Below are experts of layer 14 (counted from 0) of a mixture-of-experts language model. Rows are named router (the router's row for the expert), gate (a neuron's input weights, with its number), up (a neuron's input weights, with its number) and show model dimensions 0-63. Each number is 128 + 24 x the weight over its row's rms, rounded and kept within 0 to 255. Numbers have three digits each.
After each expert's rows: "gets" lists some tokens that make up at least twice as much of what it gets as of all text. This comes from a sample of Wikipedia text that the model never trained on. Tokens count by the router's weight.

# expert 8
router:147110068106096122119116129127155128147104160108118126123124106112143133069153101103114170176124068133114126100083094117153145151153123122120155099111116169103141157052111147127148164151116149
gate0:108124103083111113125111106141163130097102097131134131183086124105111121136122139119127118130075127153123099132142116157143194151116138123086133110096128119084137147127109133091112152132090117
up0:153135154147140110129126162120082148133134163139149138148105133156116158117154113136122127095174135146111144129123112093152116132132119136184098094166113112142103105152144135142126112124089158
gets: " the", " The", "The", "the", " Royal", " National"

# expert 17
router:155116109093135113109137133086148111116111132121123123087136119143152109135101124102091103118116118123153108123125112158148097169133153164133120118100115129150155110129167074157098109106122167
gate0:141120105123146123185157084133144162100142103188155137134143139102145142135186154128111111132156130076134157168100123134125100116117112122148125103143140146125124114126152123130140151135107157
up0:133155163103104106126143149099131122128125173094104120102136146128091123086077093172131122179139098152120124107142102093094151135117140150091104171144144118138120141128126130141108130097134059
gets: " of", " by", " for", " with", " as", " to"

# expert 28
router:113114126147155150141127177111141121110128141136163114121114164149085126113109139147134112141110137145109116165116155128172190146112099108100163141117134146107160094152124134190143093144114129
gate0:136108148147109104150111117130131177121185133140128146156117124147109131103145114154138133154119146151152150150092166071150126095105104154096124149125143131151141107131150099172123137132172113
up0:105116163166108118119097115155120127169148164141126139135136178145093114139106152114081129084110183127126116130128149155153113141143097101113149127129085174121136134162102124123113140094082119
gets: "te", " Is", "e", "ma", "y", "re"

# expert 18
router:124139129164117148140095141118119114110128135062108138148122130134116146131150124168117119158063140089100135120100133158114118105176130112096117134150133131108166143147108111206142116141150141
gate0:083103122140127144151120115128120135128103086118149126128112121124147164109167144126125085095144126103148136145088126110106126144142140122142145097108134125117154141105158096168125157151113149
up0:085122115127123151153116125124126136166101108094132113139118135118145127118114141144115091127151159072106132156108120126127135162138135141142142101120161096073147117123166079190125149149133146
gets: "s", " Preced", "ign", "ment", "er", "port"

# expert 1
router:124125081094076105127147105113149129139120150136116130124122111128138157072113121100112129165162113138141109099098087101142151116124114131120129051144121166111129138073148126114157144103138142
gate0:098160130128164152070132102133098122131165150157144103128140128098080128122111136128156115119159110115124096155120099102113137116114180162112101144130144125139090149088143130121164153116148160
up0:131130129119140120084149107148115088157115111145121138126117158108108146147134085122125159108129098135139087152150156066123132113079168119127113102157143093134104134105153093132172101141119154
gets: " the", " The", " his", " its", "s", " their"

# expert 19
router:127097130087090117100117109142123109152141119153110093143134088101156128160090159078140086089149116152134130128195164125162100171162134146112129099121089139157107086134159108125103123124144113
gate0:101111121139126113099127072114105093129152136157094101106168133115114111117144116153128162113106141130169117083141168137122077150132141110104073094091108158171127131119142116131102132085115170
up0:085120103138132121120103059116109098147131128137132117160120109152164137135143126114144149135139147116145147122137121140128084124134130107091101094103080180151118102136120067129082153094135169
gets: " in", " on", " to", " at", " from", " of"

# expert 4
router:132124097132103120142176131122123132138076144144144139168130143114102093144123118163180095146136122135136108140149101133083128095104147123098096132166188138107090120113117166101125138101129097
gate0:100127141135116105130079132112117137135141187138119141153135098109160125145115114128126157197099131113103133129112187108125121124103084113123161148123153151174121152092124113152135104165106127
up0:120156127154124138150108125178105131164087155121089105127113147121145143073139145150110136156086140126108125105171112163111123069134092127142156132098170103172138139130117151144114097123113095
gets: " ", "–", "·", "+", "/", " +"

# expert 50
router:125105127201138161161151087099097115137132131111151125144122132098127146098083145116143118136125100132142127124094143119094125095149121107166160177133120117118153125138087123162120145145184125
gate0:113166089168137114105127121116139063058124168138133097109157085149116094137161093115155111152117149152121106109098157132117118124124139170136129147104112152133106164111166104114152144057144128
up0:099110094149117104129135114150127107100108115100167124137108101168138113175152116113147067112118109087152140150171150148112152079164113134125126164155120164120104167094113110140132110104125129
gets: ":", " A", " S", " (", "-", "C"

# expert 22
router:144160097090110135099135129170095120159137125188144100153111106152092084173159114153155156148152124135124102096154127155100135104105134157089153116131147145106084110107165166085124137130128135
gate0:138147137163155114112094174113149099152139144140125128090101144134107110139114173135132134103133110113117110138138114085079144125123139107159149146165092177109117129102123134114099153145115146
up0:099155134151075179132128113125102145092088070126150143128120135112103114145148082134111082120111133151127152055181122126127135144122135161119103151132149129135150103155151177116128171112129165
gets: "0", "5", "1", "2", "3", "6"

# expert 47
router:143158116049095140123133159138135148116156125165116133096136136118117096140114153151136152131097105123116133132099123142080099142116158105110168149130132128077088118116109165080176137159113163
gate0:109156125110097107106087138135168157120106142121129128115117194150125108118103136061135095086136148133087139120146147125139144129143181108133158124141129118157105097112142167173145121135126127
up0:128179134111099085130110104115114154123138154157142118106107148172136105107120119072141106103113143107094123126146134135136134134119154098109116093190131146114128138132150195161141115133121134
gets: "0", "9", "2", "1", "8", "7"

# expert 35
router:149126143197135121111152104093109126153101128147127146151126169072129086129093141144119090134133113164117104114141110130095134131150164115133140134154126106121137123114139170116139106061127089
gate0:163133119120099171078119154105133114132153101144070150171163120103085172146129171104156138154139135133091114138106116133125131117140076128142096121126130132128088076151094099135138116167154141
up0:099121104117126134109167120115164148129087167108170109102136097139105062113135163125091135111153137137107100123118098134126086147119123190150080126132128128154129167141158115142140082138151082
gets: " ", "^{", "+", " +", "ा"

# expert 44
router:146148088149147119126097133119101127142114117179113183131100132149147140097094138070154123137120095137130093123148119140078148142176133116172164155112141111139104133104092109129148122142137127
gate0:123168164104121096124118154118144112088090098138097112092185112109165157120160142101154069184150109151142105123141154098111123135102159141145119137105079152134084145131065117070133115142145116
up0:121130174102141123131120137112165109109113083101092098092164088136163137127138147074170097188149120154121128135130168134130102112116104148153124155084077135127123125176047100112100138147098144
gets: "\n", "==", " \"", "===", "====", "\""

# expert 6
router:118168137131164153129163155070108099128150135111122114152130124113105154156133126122128119124138151098105128114106130145090151104136105151127156079159123084136168093138111129145137101168117092
gate0:113125159113135096139116171134130113096146127128091138135157122124119149120114106113161140144111141155106072073082121073160098134117131126134108109151114139142136117124114140115103101109134095
up0:110148111124137114126157082157124144135099149157120122133143132125091108115128129089143130142165093140113153118117173138156190162109140117101160162139161143117101094097091117106089092158150175
gets: " Total", "s", " League", "ing", " Party", " City"

# expert 59
router:143114121115112126146098131107105128138109113093147207112119119123158174130123131138143133082130129134126113088135131150100103112162095116144142165104118138129097143115135066127180121105134121
gate0:162148145103089153153130129150106104098094138084165138146122117128073119098133132159105147148111110145098086154130137109128132135093129133115043123096121169094152138127107108103168097120153091
up0:155147130110107086094158113154115104153123112156132094117139138134113077117102140109122094129088130100136124109125116136153146123165132163118144149116159094118156142136139159116127126131170138
gets: ".", "\n", "==", " ==", "===", ")."

# expert 41
router:110130143163184141126147155083150118145103148125138164093111125149126171118131106188095137117110156126139141093117138120151150161139122109172097161116134134115132124084132146125104170129147118
gate0:096126092133124100103163117136127136159105139167106061135116142120109146094140181121142121146099169152175147134140151148131155114132104142142126127163144105135119121166165077145146105109091100
up0:170118153073120135133125130140109117110161127092146169112176119109117121138142101146111156115141089131079113149105105088125086144107121111141164145095095120109145128092133186139155117142143164
gets: " I", " No", " St", "I", " G", " A"

# expert 16
router:159096126102143115098151097126112125141106123157127104147107122124118133147125154112078117096180132107160128096153128135170116163128134115100076094115097107153125136152153082138081153090129149
gate0:187136083131142136114149112126172123122124158138146135161099103105135144113097158101129087137128091121117144152104139134103115139156177182074134082129109082118103113119113128106098101097133170
up0:090106170130103159092103143136103141160109131163171102137142158154107113094105093128148120129128172116104139075141085144135115100115120072138103109127121141096120145127149126149119159163083100
gets: "ed", "ing", "s", "d", " out", " up"

# expert 45
router:138115140073085106125118110124112106114136163128159131131133129169141127110135119096126189133136135091145132121132150139129158111087178135148133063130181112114135122066115137082163148130127105
gate0:103141182127094094127147133105145118134179140140143125075109117124130099132119150160128095147155132148167105160159094110165090118143064140127105127097140124099129134099116130124130117143120118
up0:137139182123110090103120139137134124113166131109139092148144147133153083107166169154149094127138112153123123186139122147147101154116124125122127153139132151093099118101136124117140138130091120
gets: " first", " this", " that", " one", " second", " This"

# expert 54
router:105130108079154150151166161153144101153134107112143122151132133139096126159097149128154144122117113131087114108109101167110104078124113149118131143179141139124096071114141136094129165134151151
gate0:121148149129139125123121130118127113104130086122125125094115095162136125108111097125088104146110131124147096126129115193110081111152136117124149118130145071112169132088091123139102139159151121
up0:118142138114161108134125116155107096068174118152082095118122111136167107116144138189144106149104145121100129129163104166136128116144152129119122121156137139140159111107075117067100139126180112
gets: "3", "4", "2", "0", "5", "6"

# expert 3
router:113142119171144143135139107089094104140107127087124113154108162139142107127136131157146151132128141116108129110133105143098126099150122136135151099149149139123108145115115163108162150148132118
gate0:125108154116146121134156089118139100124104103165154124139108097137123104157106124161095152124183116143113163135101182127148139124114088171111144110122099155128118133128127072094109152124145156
up0:089093104107134144132152138097143148126118147136077130166129108133144111132094182152115165153110123103119130119121093151141128127100099159126130161112112146125121125106161120165092098150147138
gets: " ", " |", "|", " —", " Team", " Apps"

# expert 31
router:171141123102115137146128149148132111155127145117093124126077148128101131117151153124110170152111089100121126109069137183117129121150157127128107101163128133100109120120084108076161144149135130
gate0:126137132137134168163128165125151127115076131150114143156125098109105151095115129107134081145093098099181144125088139114135134097145169122138114138109157190120109134148153096154124127156105135
up0:119092169105138120145143114105104126069091141134098118127131085167099123113122110102128161134157100126163138109108163136134119130123144134127137149100148166099144133132126156084093156149117123
gets: "th", "st", "rd", "nd", "%", "0"

# expert 0
router:142113121170195150111099121149127149158110121130117148114117102129131093144126120172087102124086103145135132112153130114134129095149109105173098150141118143110104127128071131137143139160124143
gate0:122141138138097137101076134134162147152121144105080123110094132106114125092154142145168126118155110140144111125145138137148145168147105162113101142122169155082107186135135084143142147135156093
up0:143136164143117103072092123139116124160143148121093141133099158132103102089134150129138112125157120119100076105138150128141143167116119167157074114124157125067137138159148102131133114193160151
gets: " F", " B", " W", " P", " K", " C"

# expert 7
router:123123103172155161156142157128104121172108141128140127123112103099126095126106137138135119154115159157153100125146112111089095135150093170119138144148108137125126138093140179085099161102106102
gate0:138155111095141165108074141121125140127097141113113171150114119152186101103130136086120089097143137152138137135138150156098134121149094131140126101148141122154171143154154167101077110082113125
up0:129100168145135083151133106179144133120157120104128100105155147074082181135108127153125159133129140098131151096134139083153110160104166139097106108103129154073104103122088127154163144151154152
gets: " ", " \\", "{\\"

# expert 11
router:110115102143140127158112144111126107110135133097160127147098128138134140108152136122184149113128092120114102118134136168099142107094109148113143140083117146139090136125096113096145099148094107
gate0:123139120168140143111124101130115071116135094102107116164094164116102094093118135122142120124140147140165108102127090111179108122133116130049105176118113119159110140090127154127117110115140111
up0:152151122163171139150114113143134121128148085127161131173135165109111133145174111123172128132143162126142098142123106128149145101123119085070132150113131146114138157127131098130177106122170142
gets: " |", ";", ");", " /", "):", "​"

# expert 43
router:129144096131071125135107110138147124110132162171149141135132121150152118102109111106113157135153098107163103074129098130131146115096148139135106082142137132081145119107174157127114156160118138
gate0:103138125121129125107146120103142130113106112129123120177093112130151107138164065070104154169170129145154131121128113103093097155157136123104141112115115154131172120150150131106139068126153133
up0:138108146143153161108152145107146157090132131155118127174141098150177123110122122111109116136144151113115118109139152112121163111131144130107142132124093137105163111161124130114134120114146111
gets: " a", " an", " his", " her", " two", " their"

# expert 63
router:120139115111114121159142136165141152133110117061152129082126143147105116131116136160136123101104155156137133108120099142117146137152068128136138170134076098102117092162118151157080099101118140
gate0:137095165123125127099165127126135128145159116137160108092127113151121106118159118139105171114084127154141143168141146198149160131126090155153119135112124150105128146140147094104147086092113116
up0:153117133119116067097126130139130124130157146097105115144141133159137136119112146115139183125097082089125151131125127146129169088091095116120167141160151145136109182104146153165139148082103101
gets: "i", "in", "an", "k", "ka", "a"

# expert 5
router:145114144141174143136141142120110133181132129143133166092137150115064143164119114088201128144124107119094100126107114136119127132158129179125131159177120132107067093123107093125112124146095134
gate0:132125107128099144100151156153117087125114151096113127156146145126143077195129113079130127146129101132110145092105144145151142112153136165090174123111135133107192128122120113128150104105140100
up0:063125114086134145124155121137141146140143154136124084159140159077147076161105122124143125117115115143161105112123155127138138181157131130133121098112080116082172088115147149116152162146121145
gets: "\n", " Al", "al", " =", "Al", " ==="

# expert 32
router:115144117151137135105109149158120097103133131140112148127118109083151133134112144146145141159118181154141131149153156121132123131151125115110179090123126107114159122152110103129156107121089132
gate0:153119171097141141125127116118149129161128139167121117080119137150102138111135160149101145130160120158124110101087122171157125121093153127127113105126136158131098090095079079179137168119150165
up0:170123085124124139083095115121122115120145095152132119113162135117134183148141091143124131124114096113113144100146092105137113158127112107098121158117129156121137153119113118145124132059140167
gets: "e", "t", "le", "o", "y", "on"